Experts of a small language model: 9 layers, 5023 steps.
Below are experts of layer 4 (counted from 0) of a mixture-of-experts language model. Rows are named router (the router's row for the expert), down (a neuron's output weights, with its number) and show model dimensions 0-127. Each number is 500 + 25 x the weight over its row's rms, rounded and kept within 0 to 999. Numbers have three digits each.
Before each expert's rows: a language model's description of what the expert responds to. This comes from a sample of Wikipedia text that the model never trained on.

# expert 67
Colons after labels. Colons after field labels in infoboxes and lists, such as Type:, Edition:, 2018:, and before enumerations or publishers.
router:523529513550525484497481463473479505509553501508533472509517477490490476446459508517515499523503498539523477503453498473551502528541495520460536446493485543545493503499501506512479479490507543496539515496441500514482530476525455488503477490530507466534486450489479489510506496461490490529510509511521466531468460513515474545496483486484521524488501476523474487503531491529480485484523
down0:508530480518494542474506521519487477490530471507498505535538504530522503522465486508456511502490469479489562541512471475553495478531522480485535546502505457546535508511498531453500518509503491505522485529462518479503515532461514465488518531510515471517532485487529520499500490498488488502509507482585501501482536525513510509469529499465455515493458502498485478498527509497505514557464
down1:496486495477456516470499475502472481509540493457514478509495476507509493517540479475529549500536525505510476480543440529517468436508521484518512486495505481517509524490438484464507542500497511480461499469507509495519485514518483464475459513525500504482470465518525498465447523477490455495542498541549479459481522499514509492472501501485488502507459478503484480498559504496495502472535
down2:529479502493465488501532507500501492510468491535499487519445479456502483518502467520510511518497490522482524508501523489489487457510498512497489471539512530467503526450451494550546460487494507515470532456489471469517491511512478465489513522519455509520459480473443522481460467526511454475502478501516490493539482482490526521488533523501493470454500500503458532436504486493500550506506
down3:531525490497461516489509522509460500485471533533513489451478561514504518539484545479507471512530521490515497499476473508487515523516476493494536505497507485530477519495481497494525469510486529523445489469513461497504477476497474492489512494491472473531506497461497467536479533511519523459440495498489532507568529535513456525478517535535503477511466513497522456498472500464507537465472
down4:502478541488519508534502476552464450495487501506515458526521527515494518489481500545490529511455517520510485506517494527492477475511503491458509523498546511540457515461489492479514514539530512489473489508519481496528459464512487520562503527512503482521483513507523494529523530457512555496479478508502540508482506547466458488494506507514521534474498510544486529510532510491501525426515
down5:504508502533457519491396479531465476502480496500501537459529452490478498467486482508469521498480518453511522516510540510485497546475503478512493513514537522519494475486486493525529518503444529490533502506485504503499520538519479513523500535482550521540511513529480518509490517474506465542496491541490528465516514492498492542506482469526469449518508487535503520491529489476496519482486
down6:513461531503520503510471474502517458469474516496524478490487524529535545526510495497459484515529454510492519446494488503492518508468452514499481524483526466500481467491493532518450514470490487461433515508464507477500483502468490488527492540489499449502511455551479483541540531511540476513487477498498510518487484481490525497522509518486520539502510538518526514452480511498505558497521
down7:467488540474495503510527543480491477516519492507515481503493524500532547502501559504527447517472517518483505491461516497463483514494505523525509486532458493522528507499542497524475469473474446515537505501475513493509494527516543499526540491470487496542529490490537512531528498487504480523538534544458459475507524496453491484473516525496499543543498536501467520479516506534494522453516
down8:483511503514511502532532468502482490467483466533547492505520530525474478494496507506463491531491432527496529480459466449510513500503483517535543476551510536484505512479479459513522513491505507510538498556485494494500484497522527546510521518544511489505509536522478516526515484476523526534486521545488501533549528529466561475492497476514482467486482492495481488538474482484527518494524
down9:531462512503496506452503519443491448541521490487507453506440554456512522449503463500522484518452521529529471499495472506508491452499485464495510501496515491535479492499491518503507495533514497506495488459461514494488474523483456504461462512507505509516494500529480493538504536458471513515492485496478489505468502545464483471499501522454444505511500527490493501530507508484510506551474
down10:536529465459548502494488483528487522498461461522473526490489495538506513453499468484449471483481528555504517495508478481476510521475508525521450489488488479502532490478512463512521479462531507470527543513514478519523529488508495507489494482523485520451482468505518463529493489517503509529539495472456463492534507526512525496550487510506556502487509511539531515504508531484454547516501
down11:486528527485534526513499501506520495505468463565492527495523505504530481515525496515516481509473542498539487484470494487551494473501488488437527494488459511508515512526527531536501465524503481546487502483534495470475493487514486487522482504494467531492479513510496504482524529530465501458492527465482522522548483534483492503464498440550507497485494501516512502445449530479505545459474
down12:539462517506511499484450511496447514454479487472489506553480453497518477499482478475513487489524547485478504506503512508491508468528536491507506524554487471501536528530511507493475456524450481534487520494507469506494481497508461443500443497514479521461520489509475495513518505509481494491496467503497532494533528526533512481498482518565541510546523511499499482517522518448495495500461
down13:478498469543546468506488531466512475481482433495497512534481491535502465520516462494472496535492540499507519486540462532552504495497505492504482486520465458510522493512480548521499505515556542500494489518493524476547503462537498565489467500517520520507485479481552480480485510494504502513495508504468464502512504472471499490480495503486469457514456513530531498522469526505477461495486
down14:502486431490490468510523540514525477475525476503523491483463493476482509491467508472500478523510515442520513501474522516503506527500520512508479501504538528503516481514469490468518474498499500557490547504511528509499523513498495465477482490496512462502485517560465472496456493497533522490463498490488493458492506500457459506536488473495504496502471480456492428524483546485500437545475
down15:471490497483486507480504484502486529452526554519498501528497477515478527508501525496528485485535525489508525504512504462521549506520523458527480458497501546517499518489472497489500506501485488471472485490474501546518492511503504527539506522506568512517509521498466488482464446435439536465517501528520508518510482470467508493486517534488478507471539492526511501496504446551472512540528
down16:527502544519538498529465478485533525481506473527515529491484506508476484465495505503452532481477504474495523484508460482498512509519526488480513461467499545525495474531481505475535508514521469491499510502480481536457513536468489513510513519469513515538461501541536463487479467501514505500506489547549521497498539522526473483554469474496501510494538512463482490478546499486578512486524
down17:535498484482480517511517511487514544507479517493535511507499480477488474530536493515502513538498509502490509518500513526524488555512512496462532489454474503548486485490486533511502506505486504486472473418529447530501495527497551486471505513531475514492506498523528507516508536542485502479507467511488529520459543473493492495534493502550507526462525500565468488530506524534552527468478
down18:508491504477464531474537497531511529417541521520491501522506476458518545472492438529516523455518526480478466511525537508544496507469543489494500486514487522507493506520483478501471545508485489535455502459487486551485516478482478514518514488508498508480504485482479526524476506499498493518473491482490534490485500495490463475504520492554507509481537480499436486525490515539475505488541
down19:570501495533495478525531460489498539474481476468522496534491474496516485480512504517540503495515497478525510505509493462479502485513497514480549472459479531503528532522481520496514531518480531495523550446530496500489483521516523466529510469501486460522516500475538495489499529498544495495535496481506530467540501544530484531513488502515518505497490534534454487497496469449563479538484
down20:505483484524484469516507453494478489513541486520506488525511518503530492546533496492538469493500501525511531477473497527496550490472481487519510503518497479498487447504459482539486486534455496488507537523450526498510520466502485531480523490473550530455559515506467511512507498552522528479508559466491477498534540482524508501490462512469480513473468534474508483517502489506475453482516
down21:508485487492485503514476531534474469480484487541476534473508508499489496515530454555458516485473515500482547498463479471517409490518530462514536511457478493512484482515514486512503516468528524468495448457529515506474527526502529501526469487501500493510505495483518508517491475465540494492491486467504487531501525523510489528515523493525485494486465527507522516430497435506512486498485
down22:511498532466511504476495557479466515486532488457442494503509507501508524511491495504524512486499535492510481527496471508482509453508519494487486464486517502540533508541546491536503530482501531519509483454514488475508459488478460517522502481485542526521468504488546522510512543474531538458489508558496485454491461524462523477498501468486516541496511455503480529503511527475549492488518
down23:490491542483488465493483482511488496505517433487504528510514550545546490555470501504464448514496509493505483508472527517499489534511470515504481513558482464476493496510479512513510544520505451523506505463502491504501506501576508502454512478500479535505522511480496486469518543514527524511469498534537498492514545529478542497513452490507483480477488502512522507518533520539456482517509
down24:461508549442512489534510502503498523487525516475498490515471488473517492513517492508479455544526458497450482470486485495494490451489497529479499525504487461473456473499475514496467498453525472495465517503459512481496487513524544484530461469481534489540475503443542508539513509508540512529515510494506474491532500544472513480555504483508507492528518501514472516513480534517493518450502
down25:495509471503464492577524520493447494512461530527480458439511483459489494505509451505503520505522524511497468462503508462503501508473524493506485486467517479496507499476509495523480514461489493515499492489458497483480517506538484505523513480550505514540505508519514479547473477463512446445474495475492487487551438497472530491493490480511481477442486507499527514492469473502493506496525
down26:538463516541521494471492504495481504502519521490487506513517463442533435447525458464471489478508500493504531497516522493521518491478497498519487542468498468480453489450493519506496477496451475530499530491501444510456514494482470500496526516458518526525512532488511469495462488507472535498519513514508517529492495483539493555509459464495474533522518505497481481481515490554506502534506
down27:570547519522497514502499518492490484457476497502515513522497486531529574510464472468497499485486455505478480476502493463537485489508521479485520529525498537517526489447489522521488495483500490525556475491522517522495537493484477517506507489486501488496491475469526512494463493479512502464517518559500458466519501476468537457539480495470503519488497503461559492485508478512514539452504
down28:538530547467468514536511523496481538518506487481499524448491491522514477504508465498474504513522466498469477442484461468471522486450481515483521490467478502478526493523474512474488471480509504492551541474468543544513501493522509490477529488506478486489540511514468494488472454462518503563514529487497463494482512486482486519516467514462494492519522494499499457481497529534483505483443
down29:521509486538489503516504496500518512500490420451469501497513531466508526457531515501469518506474533499517486543440536480518461524477494513539505506480503496508537514536488533509484493452491521483489518459517463493512478450465499534484486490480505506536479476489526519500508484474497466520490480470472489518522482546523544479503523484483497457512485489519496528506470526496570523493472
down30:482477504502483496511484467475498496475498497500475547477452533508496528505518472513505495499509496472504500471512501502495501451458484481522488446483490528510497510530453509510487536481482484461487490553500547545521544528514522483527514491481541465490480430496510508520490492500523484489512490480476463447523551476453463493523503503450476492525515456467498505513516477470507467543490
down31:468496516498474466508503458476486475510444491450493502531478510447484499456468512511478470538459507517493499480481522497484475540522482470494491527523527464453524549496486526510471472478464484464552462520516458550498510491497513477527529474523473489497494470462475525482489492478517508523475490554513486523471498476514503484483481505466489449523525500503496507498487490555514496480504
down32:508507481511546488469454561498486502465510511460480529502470519497510488480490481516520493533447545482526498514515496505498492455472494478510490475438479465480484491506485518470511477531500536560423508510480481541541474481473489492482531496493533495513466480531467465519503471496486511495470511527519506460485486505477510522526496529493504515490490528502525505476474526525502539449501
down33:517486501487507527518511484489504483509497532499491521491518528524506503463530490501476484503501462485485550471490504479522523532498507530456460489522469459495526500485486467468464502532473491511482417520548548494548485516493452540481516529525514479526477503500456488458516542472522480556492501522530520499499466519495478519461496520511516477477502510495463499518532526497548503543503
down34:478523505526546492513502495459494513470469516513519487455518493528508491524492498479481510504491475509529479555538546494474541487477455543520494509509509475528455506552505478516497469491522449509480511512455546452472455561510511491523471501486502467487522491493461519494485475492520508472511491468440497486536500510484490507485511485501529459488469508522500480483527497490490458482548

# expert 12
Table cell separators. Pipe separators in sports and election tables, especially after names or results, plus accented letters, State, and list dashes.
router:531500476503465469476478480499505502521521500460503490528515533485479481467451509518484499499529490508476526502465525485516505499487500504510473470509523522512504455500489460490472484464490507499525542522463534535486548490532481498494499495524504457465480460497495525488453492483528513523462456495547477465473462535526484535513494472479529475542486461531483490472539536553481465523480
down0:525491526525520569486473455527506491516499527460482501518475476509496461523491449499501452506535494535497507471525508498514469501497482480519536481470491506482484512487489523512519524501537501500502537509501503478473483506505521447539524491519465511478479498474560437523526483482531534494495535520497525448478525495491483538493485547493512473468510507553510539490461510506494472481535
down1:495472529492519480521485491480465529508507560521519505492485518491566562551469501491502488470498508487493503497562503473453510510477516503485543473506507479508469496491480496492493527523523497497483500511498509526514521501457497555489531529545524535423509494483516494476453462533516525497462543511504473486522512485509504501496490514504481458523497551518493531508506529480492543495477
down2:517523510506506507469438523497514521470452496463502485518496502468452522492502474489480506502472491484475524500471498527514526456557501536530429508489498495521531497481533487473521520532551524499518495543458494518514507514532522503534470543508534483465504487483531489508525482523510534530490464518553502451494492477523494513474533488496475523502483529463530509497502482528529485514536
down3:509469448519499509514485461527493498480522527516527454500492445527533446509502524530510516477514478504493497516492488490518513511556492519501465492473522512489489553521495562479515542493521475513481534498455512530515539474449492527482484485521514472490513491496487496504510501476468504464504526510510474502513512431486520515504529498531451501480469509521469513464449530464468508521521
down4:470536498488517485479489507514496462464485465511514503477477493456524498508455477454535543494490488499502510488503504502468458474438422477486506491489470471484517517516515470479483508492488513521474558482521556512499486514533492532521454526486506526520469467488510515502490507517442493524465514543493477523488531518504476509462479467496531510510483451507497523511477500452499489470508
down5:484486492508515467507518521515454494512484487517511508477498512534477515544508521494522495521495481466481530513492497508519524497532521517529496553503486509461494483467492526489515496491551513492544480519481446507492469516504518527496483559510475493503475550497490456497533463416499495539501510548468475519540456482456486516508503528520544475491490527477549506521491502518472474483535
down6:543507495529482526481501475537472484486459548500502535502504499510485489510520491514508484526481500492477470473513513527492407536486509550482479494509475505508501492498500525527527521523547519534517485514464476503469493471512496449485531490468505462545533507496535492489486487484508508468499508510571499463526498479513517474534497486551481521555466547524515486522496480476505496510510
down7:499537497513506554502551499472491432479493463487509445530524477479506464474499494456442476495501519478521534481491532542527519512496497513514515530526504508550489519483554528518487484525500521500529467503499495494509492505470531504515494499481503478477487554500513496473477509502462494506511512496501506475493491502494506535516540477484509489490508553442489504557469481524497430481488
down8:523532475487528522517511502490484545494509477549464516494492539496456495471480530538481530515546502498475486512481495480524498493507507507490510487498531524481521445465526496446494490489479515515510473490474543446493413478510448502526511501464500506466533508494507514475496550498523539523489520488507493469514473505525462459493481496476509506485476490551537499476459530494488509500519
down9:473515545498513494496547521489474499473480531471534470510541474482501459493505466523518467488498500490454549531537520499500514513487498483508499494516481482511436533511488508508474503430480508497519479505450490520481525491496518465499516512547530495493536528527485477450523464493507508514494498537461509526478499455478497503527523494491517551484467552504492479520461506487507463482456
down10:517504528484515544526464507506497512459490483507507435508483539474540489493540496490492506468461487506485504462490506499522586544495485483482510514541517480494481501492536484504463521460527490524521508477498515507484493518533499524453494496532542513491507478464507462513509509526484486458480516490562492511492545497458455524500521510503497518478525501500506504519496466442501495443488
down11:482476511508521550503537534519538539539517528566512524520482520476522503473502510552477530493495515485503485548514524505525519527506520519467488506461532510465494479504473488533476547483480519472502457492493504484457493497529522548498514491483502476486523464521510563521474458527469505473485500478549457459506484503516496529536502474503478505510507458505496516494468511503515499542489
down12:509484487531462493528504488482475490475526532499499507469489512510532547460509555508510477479488470519499465498473534519538529540511479515500497470476462515513509553494523535494509549456517511500523505492487472495443515495455495474493513490488474507527488518492457536496496538466500493467520527516501523501525470510510533472511484493454449538467457518463535490502462510530486473534494
down13:496465484524484522542489459500538480472477492485501481481477523493503523483506491472513508473528515437519486495518467495495516520469500530530473488521438530495501449481563505521453498470503505530517533513446478514482501536484513534455496527526504482483498534503505518466465469494476504513513487455480544485460503503535511493479476490474540492517496495520548513553516480510493469482499
down14:524493516536457506512520470496545532471454512507514502477494486502459485476490524522498552483498487517523486477490455479465513465474485469532487501490511521507527527467480471551486524473503526501478525535524534502513499507494466480489493512490475529476471448521470479470516477482459437548526514520445517523492478513484491532485519482522484488480480541518490492512509510492534494498436
down15:488467473480529473525513477503509479441534507464497496493512486483498491556521484487522541455510508506510507508542499514547501505518561473501510518484484451479486469486524503502484511476529503493479540507535515506479521531466461498486526520509491463453492436498477467517511493453556487535456458509503499527480531511504470448510491497506525519489500471513492501515506477463474466511483
down16:504501481501510503503511464491548546495440514506516478509513493498523466533519510494460506506519490527505524507509505500514481500477470463475499474503468508429514495509520478466525500509537518545499471516515502475489557522508482530546498507517510454479481535542540511478495501547471463522490505482464444524515453524520551465484500551455488506532486522491490499497496520489515529508514
down17:505456492480483508490487507501524552499468540522474432523491532504495475465508517467489539471462519450500495560500494491476489477474496457495477532519475509546486491498500557501490498529508498497505529480506465503518462487506459425504534482512536501534472513496516512475516510505552521512479503495525482514504519523463477524513504537488553501530474522491516498531494484498515500536518
down18:565497493497477484468483511496532486506491493509526483492505526470504438471516474525518482516502513489509481462473469499418548497484491477466486519539512546477509480490536507526510493539520484526545492527527444510500525483459488502538506493479508506510543457495487535507508473476446518507489502517478502519523511499510492551498500517521484503510534510470500489501448500463485542474475
down19:469501490503463505521506508500475471491497502518537475457497508488472512483441502451521479498527481518526482532530476487493486512485482478533511468488523526504460519515465510492460484482516477480479489489483507502478501497546504526491502493497485513482485485523544536526533516475502493515521524514521460521398488496446476470534474488524523464502488505516553494489483469527498512551450
down20:494497488507502545496549487465513506508491508496498510505472496512543497537516545529548486471549501528470535495511509491462508498524490526567511529506497497484510444488513470474534485485488475487510508501444520510517528475492514520460475493503493491488471481498483473487501520460541541509458508528535473497511517477493519487531461554515496501480489443530499502549496507504542554499477
down21:549463499473499513511453516524542510475535445506529510499524504461476479448513460508456448477501467503482529477470488518464509479502508473501477506489500500496529542519454510488451559496506502537512517493489527487498468479550504495517490486489502497502470538486530564505499491527476512473517515506495483494478498506513509489453528518517442490512523490531473530508541505464508505504494
down22:506504537513529476495486455513516448472484484488490537517484512448527531495528468509491497500494488471512504469519508484489469513516491509473493498523462495493602492510468518488473532525477486511464526509537511493462507500487518501496456536479498488489517546496493529468536497516500460516531523476469522460500458518525512436501501464488502488512428506492508485515489512493527530493484
down23:478489531541510491528531516453495485477497515488543505469526527516489510483534476522482507479520510493543499455516494479498517473480464521472486489474462535452505516480474497503516501465471547534502511473544483532525539502482466559498474495531528463481527522507517487476456528470485542490501481538523538491508488482507496504519489516465486536474540494541565481501483514492505491491477
down24:494550470495524502475507537505477505548549491505501492471503489502478479543499535475466541485486474520513503454464471508520469516499501493464478501501531532456528507510486509523516519488493495491530505495472521506505439456503489515517534490508434430485494486467507521500494520490510479453485475478502535512510511505524494538441495519494482533515507566508474468473473514508489528506507
down25:455504503525512498464522503511512456545500475503527509531481538489489493513491481533475482508459527462524483475493569516530462521516503502505480476520448530507519507515513505520532501545483513513527514501487512498486504505551464525506472476518481452535447529471460495467522501471514531531501462520477520539479520526518530493521471520514440504488501477511472513468510518501486548495497
down26:511510505536504519500488467534561500502515504490479545513511482467479510562492482519552513522519504549493486490490457476514486495492497515505484485495542537506542506490495506491479478487504522498508449494461490514477468460480466466501487468512554503491536457538495495460487526513532493442544459507486460535477493465511496475496486488505483519494534488475518535495504545520515458502526
down27:520466526465488463468528486463536506533530540532490492472495539475481489529495478500497487482458547501494435483466525523497566529505506496492480541451473476471534519496477488475503478465492478535503501499483520470496509530516471507511492478520519508512496504511532543482491534487486510495499495526473492447507529485522509504480537528476511536496498543558507539510497477458488491495475
down28:503489550514493510490513514482521508508528495506522517503534524480484517507490514529518523568485472456481513546530510502503504506444494492545497510491498546468444514521508466473505469503535510541470455505495460501493502509547485536488529468483546497472510468484482540483518521524490530515485483471456518526517482499538485500526535515518464501503495496510551525561514480481490499465495
down29:473522524527513547489496471428520496502467471556481529484490491502482500488522503499510498510531552535500507511489488492500467470503482507443447549487493460510489528518516475519504481442521522511468466508477522481531490488503488505463502504519504485482479469466491486511533498468504473486533508519479529490489526533538515497517502505494553477557514491511504507522511509451459535535468
down30:553488510508462528465487493532508475539502484547489455467502487524521536479541513485515509488520532478483528505502480504499509502492486466529483525453503466510476478501497507502482540476516502528508500461458531504528537482509519516530463500517442471498503515514443503512500467483483510464496493456494546510496527535477474538536511501485529476511551523503470520456521490514451509518530
down31:473514460465498495495501511502502501517535477488482461482487482465524500521510553485511475570516490493514455528520484496498503506484521535477451488464520478540489514483526510517496499537535503526465475488467480518532446449526485510532524508510491468508496504545458487467499497537492534492532566493499502502490535479463479522453518475511538494504482486474496522513503477486534517460507
down32:545500482464508508556536450543489491495488523532521496509484492505494540449489510527480502503460524511507500549485469516529518493498478470455516504517523544531531495535535487517536501513448468512524493521503516491480540490539514494496517490481490505485491513472507473493511447490509490492486507454432485489531526491490505479514487473545538485484520481466544489488493550540518514502498
down33:492522578468493497483512493527512501463459517542461532461497505473520502518507492458497485474486499525466482501441465498507444480563517506522530526507494471494479466518459476491554499501538487495462513540485494515473481488463476455502551458483499493486464471506493489495512473490499497510503497490501493510538500454514466478507498476477527520524525518502509490480484500527510493464469
down34:505479470515540493501546482523485519484491500516472483512443458489530508494522538528528533482485485530506523449518537511489505547519529502482479481476509525500461495513533511532509502522525510468507461539516512468505448490478497513473510504518513520500457455531502507525524490487505478492518512466504552471502519441497487495505490462498495426531526543477486517536496474536491494508468

# expert 18
Closing brackets and quotes. Closing parentheses after years, ages or numbers, such as (1722) and (aged 28), plus closing quotes, brackets and braces.
router:495522517478479462484531465488499481515510490535486517522523509533469489459453535531487484499509510503524510477475540500505520457512514491484512475530481531514493476536506475488428497467490488529574522487496494532499500478521458489484529488564504496506480462466503512479510477504504478511482428476529507519493479503521466587484490487502495495530498494541500506513489513512484473510506
down0:502486481508493511558527497484520498443413540520501522516531526496503505526518541542463450488514496461485506476493508507497486482514461508519516474486515472440512452515508496505475490516504477498482470485488487528503495544481499529545504502500456471486531500490526489502504484550453501488535504507519506510478534464494487474508463556471510514490535497501527496499496489540490485510454
down1:495474493555498500521485486487531474537486518559482515495493437512508496499507511505531448471473432479504474513514502505526506508504520534528520511501498492478470497515475510517493539515501496513470466490512496474503517512562532510470502531476491500510476465500561535506504468479462511518508491468529527498495539535522497514460493505483515464492483546474493532521428519523471504490532
down2:478540463544527553494481484500508541507491529447475489491498521465475477497465522535494497471508475521467514480513463482510467526540492533543483494501504521494543499457479507502444529502524491449498493527507527537506495508478477490504537512498491476531540488496498491534477468486496507566524533471522476527465476482500493505504498549506476496525470510553498517477518490530528476517497
down3:522507521491500519497487487522554508537510518490467509499536549530472531485456502473451533496504465540487475529527503549514504504536478502478516479525552528505490472505552531491528521499507491500494518515503512497499508524545508483525463524498536473549454498490495539529533471530504435514542499476492476494525478486499488507506517527470499508480491470524491526495543537507487507476457
down4:525547528497494465506514489521478510476456492492468507489482523514472511512524516493459462527497496515506484493488502522587442505523502488465497491457476473498445547539498521517489487520453476524492508509507505481536527472523480499546462501501491474516506509503519526497503499474497464496495518483485521545517515524548462540486495521550475501490483490516469505501486456500492551456499
down5:537525508530488492494495492473474496492474492473510494432523518524527484508514512502438485477505467470527520494455490502553500505500491483465484486477537464492526516513533461521513528503490488510489486500520500534481512469447530478495503501480433468521479514486472457536466472515506495541528522510527524516522516473521514522427488477482510466522518464483503470531504492532509482520472
down6:490471547493505514506492472451524479501497477507478561503475547492512524478477559486494485490515473495516541495469467462460511502512541506513512535502499486500516547499517512486533518541536510515453503515528503515461495498507504512514501525528466448466512521526526473515543472517500456506529549511512478456505529492503508482505467486555442526509504492519446503493514511502517503507494
down7:496536517479507497502504458537541491468470500533504532472514496515474502533501530496492525524535528512507479501540516505517466471516468466492533480550491469469561490498465508464492477496495515477507484526540535494524489500518479506479493453527476518544510530555500513507459486451470510511484531496497511477441517475476510494498473489533474490501516523471494515533473518482485439530523
down8:532478504498541521492510555516522505493546537518494529505471506498492498529485521482449487494513510512471481453484465472498522496520517540486504496552512506546485486504515542480486502533453539490459468484517442508541496489484492477492460507508515502513542490496483497484490527531515526534500529496513478483471513496483492484502488514475479503535516534431511521537520514552487496439476
down9:496477507529511516483499486470514456511512452491477499515495485504508493501509449533510514499487503502559494529522543556502510509513483480522483493484489514484463520453489466511499498495555510490469571530444540464473461531479522505540465502538502471507504484565506519508480485464523481464515473544499521497505510524477534513456534507508507473508455513509501482485518472508502501496518
down10:505498506458494505463482544511490495535526479535507489507492473486507495521489534556478478469500556522483487507508487533515499532504537506487498505456499455507470497551471461470497537478500533534495486512472493488460511547508473476484516510508504504435555490483429500529496507529496486471497534531514482478534446523499492493473491445515508509495551488503510514477493501513490505495527
down11:416500502485490517538512535492496488495532501534509496471477503452510495479491504502545467524524528537478499461501536537528495526499507506548490496551474476511524490582521511531518552494539457489519499528519527491507511501480507551524508487522507494516519508509522483483518485505463472482472465505525519451490510478498478517505472476470509470502467505493502527502504504521495482503443
down12:522468517499484491512531487490532512524481495510527512502536448517519481547540495481491461499499515501509541499507500460514514506466505504478528523479475482525501496537487543492462501470482468556480453454515482520534497485522486483509494479503549472452487501491476482532486492508514435466500468467493458470483498487486529492548533493489496525517499462516524509513508491457556484466534
down13:454512483487490475509510493494518510489503505481487524476515505471518500501466515479492505495497476546500470481510501484501535503474492536473433463483515520507497539548481540519479524529442508503506483523534521482470460498486464487509557541513494533532532504510461503517499563455489523462547519499476480493523494544503504508495464528529494439485486498469492500501482499512541540503529
down14:471516504523521482469530514493508521504527469533494489487502500533514531509501475503568493477492525479480497540504541487501471520498487527487534476499526473569500502441497513531546511505496497493537520494461472494551447503530464530481506484511453507481537488496516470520540505493517497491488524520464525517521556512454490518505531505483444481520472509462498490512524480524477495473515
down15:469500437490508532558510492450508492491462519508490479498488492478512499465491447509523473530485547461535519497508484521471515473529500512494460493536487480523503504529471525547488550468507497502497516518494475487461528524470498506512443481475573514508482517523541542505497494502500492495517506492524522496498498525494476484493480532515554525549473472550499518513527507509500477512508
down16:507475459509525457475447512465517461488480497497512527520493491483491519497490514512518509456521544533460502527521499551539497562544549512490522478458543478526495491508500496492517494516499493526512521474495515492488496496534561488461520500517506502483483496518493521506491532453504540472474521515477485471493545493535463476507476479507459532506505474470551497539506476500515490487542
down17:465506533456446500463506501513488535515506479511492491475503507476521530510489546544512479475474497522551508475510473474519514496478475512514514493503478470576483511556479480505501463499487521526541510507499504533507466514529479537495482558496476497521491493477461468504505496514513528457520493519537472501481507483516505510530530546496487522513565500535514500479474497506511469439495
down18:492462533517495467487501497513475492481528555485507466480474509463513518560522449470495521493503505484456480446481489555536457533509460475527484498493462484502512478509537474500494460475518545477509491517503509523510511512500462551493521477517512472512473512535505532479494491489495507494491568519530508504507525509507518497553530514506504529486495517476542474500532493531480477503541
down19:550489427513525539512465483509522506467519462509490512501506493491485508474483475564501522475499505441508517482500464457545502467567508518476492497521489496523519510469474519512520504474472518474505491496490469486471531494501491499495520505521509526521499465497481479490491522508516492483495509478506573492513494443486474495441524522469479471513518475500503508491507515483464453544465
down20:506512521543467536519544483483503506480538458525539507463496510487520510544513437506511464489496494475508525555504518521513473470474480515540464520486495504495522538478463504514549500500476490444516539505494482503485481502504502491512517485508486539517517453510517477528477540509507491477514473492478526519520494539508509486518488539519460525479436499509491518488562503464497541509472
down21:513475517490494489472489510509525491478493543461513552469489537504521528480475528489464506533514513448472489513499529464516489495530458514585466518480532476497530477519499535472481488499458497501478537512460506481475500513515502514482504535509475475505546491521520495501489504510475482522519462485520501538501478489481489532499512506536518460511506520536450539513506574485495458496491
down22:517474528494495475513480501518497544486482458462495473531465536524537509499487479458498500443491485532536514496529517514494493534511470472489528534493549496503502466491514489497539504493479517505502520519486480497478446508489502461549519527511486520498536481538475525528441532501537469474484534516520471470494473532474470517493528535484457500512519543523482463513498463467494470506482
down23:488535477514512519448528514528483465542457535505498473513500467502490523455521482528507483511474460529470503447496546477482525499529527511498470506469474506532475511525532479529501539475506471527550500464502533497494514493491497480490488468466460497517502521513533480488555481511496474495455475513504542495519511518506458508501489519520525572477485498480523489524528481512523474528526
down24:490540506506529530497526502450507456489475499518475532446479539544504530494445500479479500492492486479503568479513486479500532471516455494499511493448501488496534532479515499574525504499504489513528496494515472536494488473515542461478530473497478518545507490513530485537527503506511529480506521487483491489488523517477493504458556498486492520476510501514487490519527555505499519455488
down25:498520516495530468480559494466459496497534538504528480524534483546530525542536506463513507499530474522490485451512476495536524477519499489487492498508535481535504471537486501500519465516538496544522512494467492487493464510577496543481524483521467479514528504514521510498499545503528483499528531507521502528494513486474518471495443532535544498487501482513480480528493493515522512496546
down26:433440545547499499507486505478543513518496543524489496508510499483529462501500513520497508492459526523485492515507499498494437524487518498503496458504544501515498492468464520501500540507496477511504492531510525495536480554490445496509522503529498516480481476497484465552553463498492465480497500501532470505491563529498522486494476510492467533467520507530474536505524531519473529503502
down27:482531517489476512495501467514505518499465463496455457496494469523446520543510537493490473518514490503471496494442499511499467518517512517490464518484445493458514510488486503478499531473456509488521529478490468488475462467470485466455584465505450505518494495524496478504520516511523497492493508490495473486516505509519517477453496499504501543525501498460508490497510480506495568444496
down28:503449517474490507541546512490560480473502436508467497482485523454526466500509493512465501466484476460457503522464488546517451470488481481525476530497500479480518494497468501490470487538499513516482497549501469493544537539480482515529500513482466473539522507509475489505500493507484509508506472464490506497519516503474488509477490512499507519499514547501556498509475513571535498477505
down29:469444514482489498513553523505490491516519481446470498539527497507465495506509547483510514544496516535479494468474494479501505483518517475533498574497465509492448462514494495483505506500525473534522488480513519480523461524482482484463483512528518479544474520506520505500507531472484447493477532492502475514497515459501517476458483481510500533486501502536529499510496497476524447451551
down30:499511458500493506431514477460513489487493517470500520510526470515480483465505522497496490447487500481485491540482488491467453476528546536509442502534524479547518502494507483527493442540485494513512505496516514500549498478485476517521519495463489513519476497450474491516505486546505547559514543524513524464494503525478517479528491512524505509472496454471494457495489459502517514494507
down31:500531563508517485471495508513495523538480498558438490515497516496484546486530547525494513510495486492509460458528510487514554467510507523450474522501477485502517508505493520530502497540480526534508511494524499476482525467478491499554495526480464487456516470471496497475531479523498525515476474515494514528485512543530560489488482470527514509503454497534472478499456516484536494511495
down32:471483471488423502474472486488505462476529486507458495520514514489475464504536500551459488485525514510500509493518477496470515488487477480505493500515506500480443538511460504488462520483533513529482492475461497541488528496489497488510476503513488477491519467515522498524472520491512507453496548469485494519500462472451454465495425528511504518495478501497455499531452505470508465505502
down33:497509530512521484516481541511491527493499450512518479522495476518489532550482483513487511524493443501508546467477451457502504522515485424462523513515516533531488491493544498489526471494485524484480503492530496491488473471483451490514502489486501496486469486470471512510510498453519484492536475436478539537519489491473487549523500475504474460474524516488545523493485450506495500481507
down34:490519502467514496536550523499493516486457547508512488522503540527523445518473488490511466538497504543500478463531497536442538457465540505492491458483514542521522520530455512486501525468493493515495485512483475501477473516472469510506497488497522493499504453520542497534481487497515536483527499528496514500478511499454460509496513484505524540479482516466480552494534459503511513459490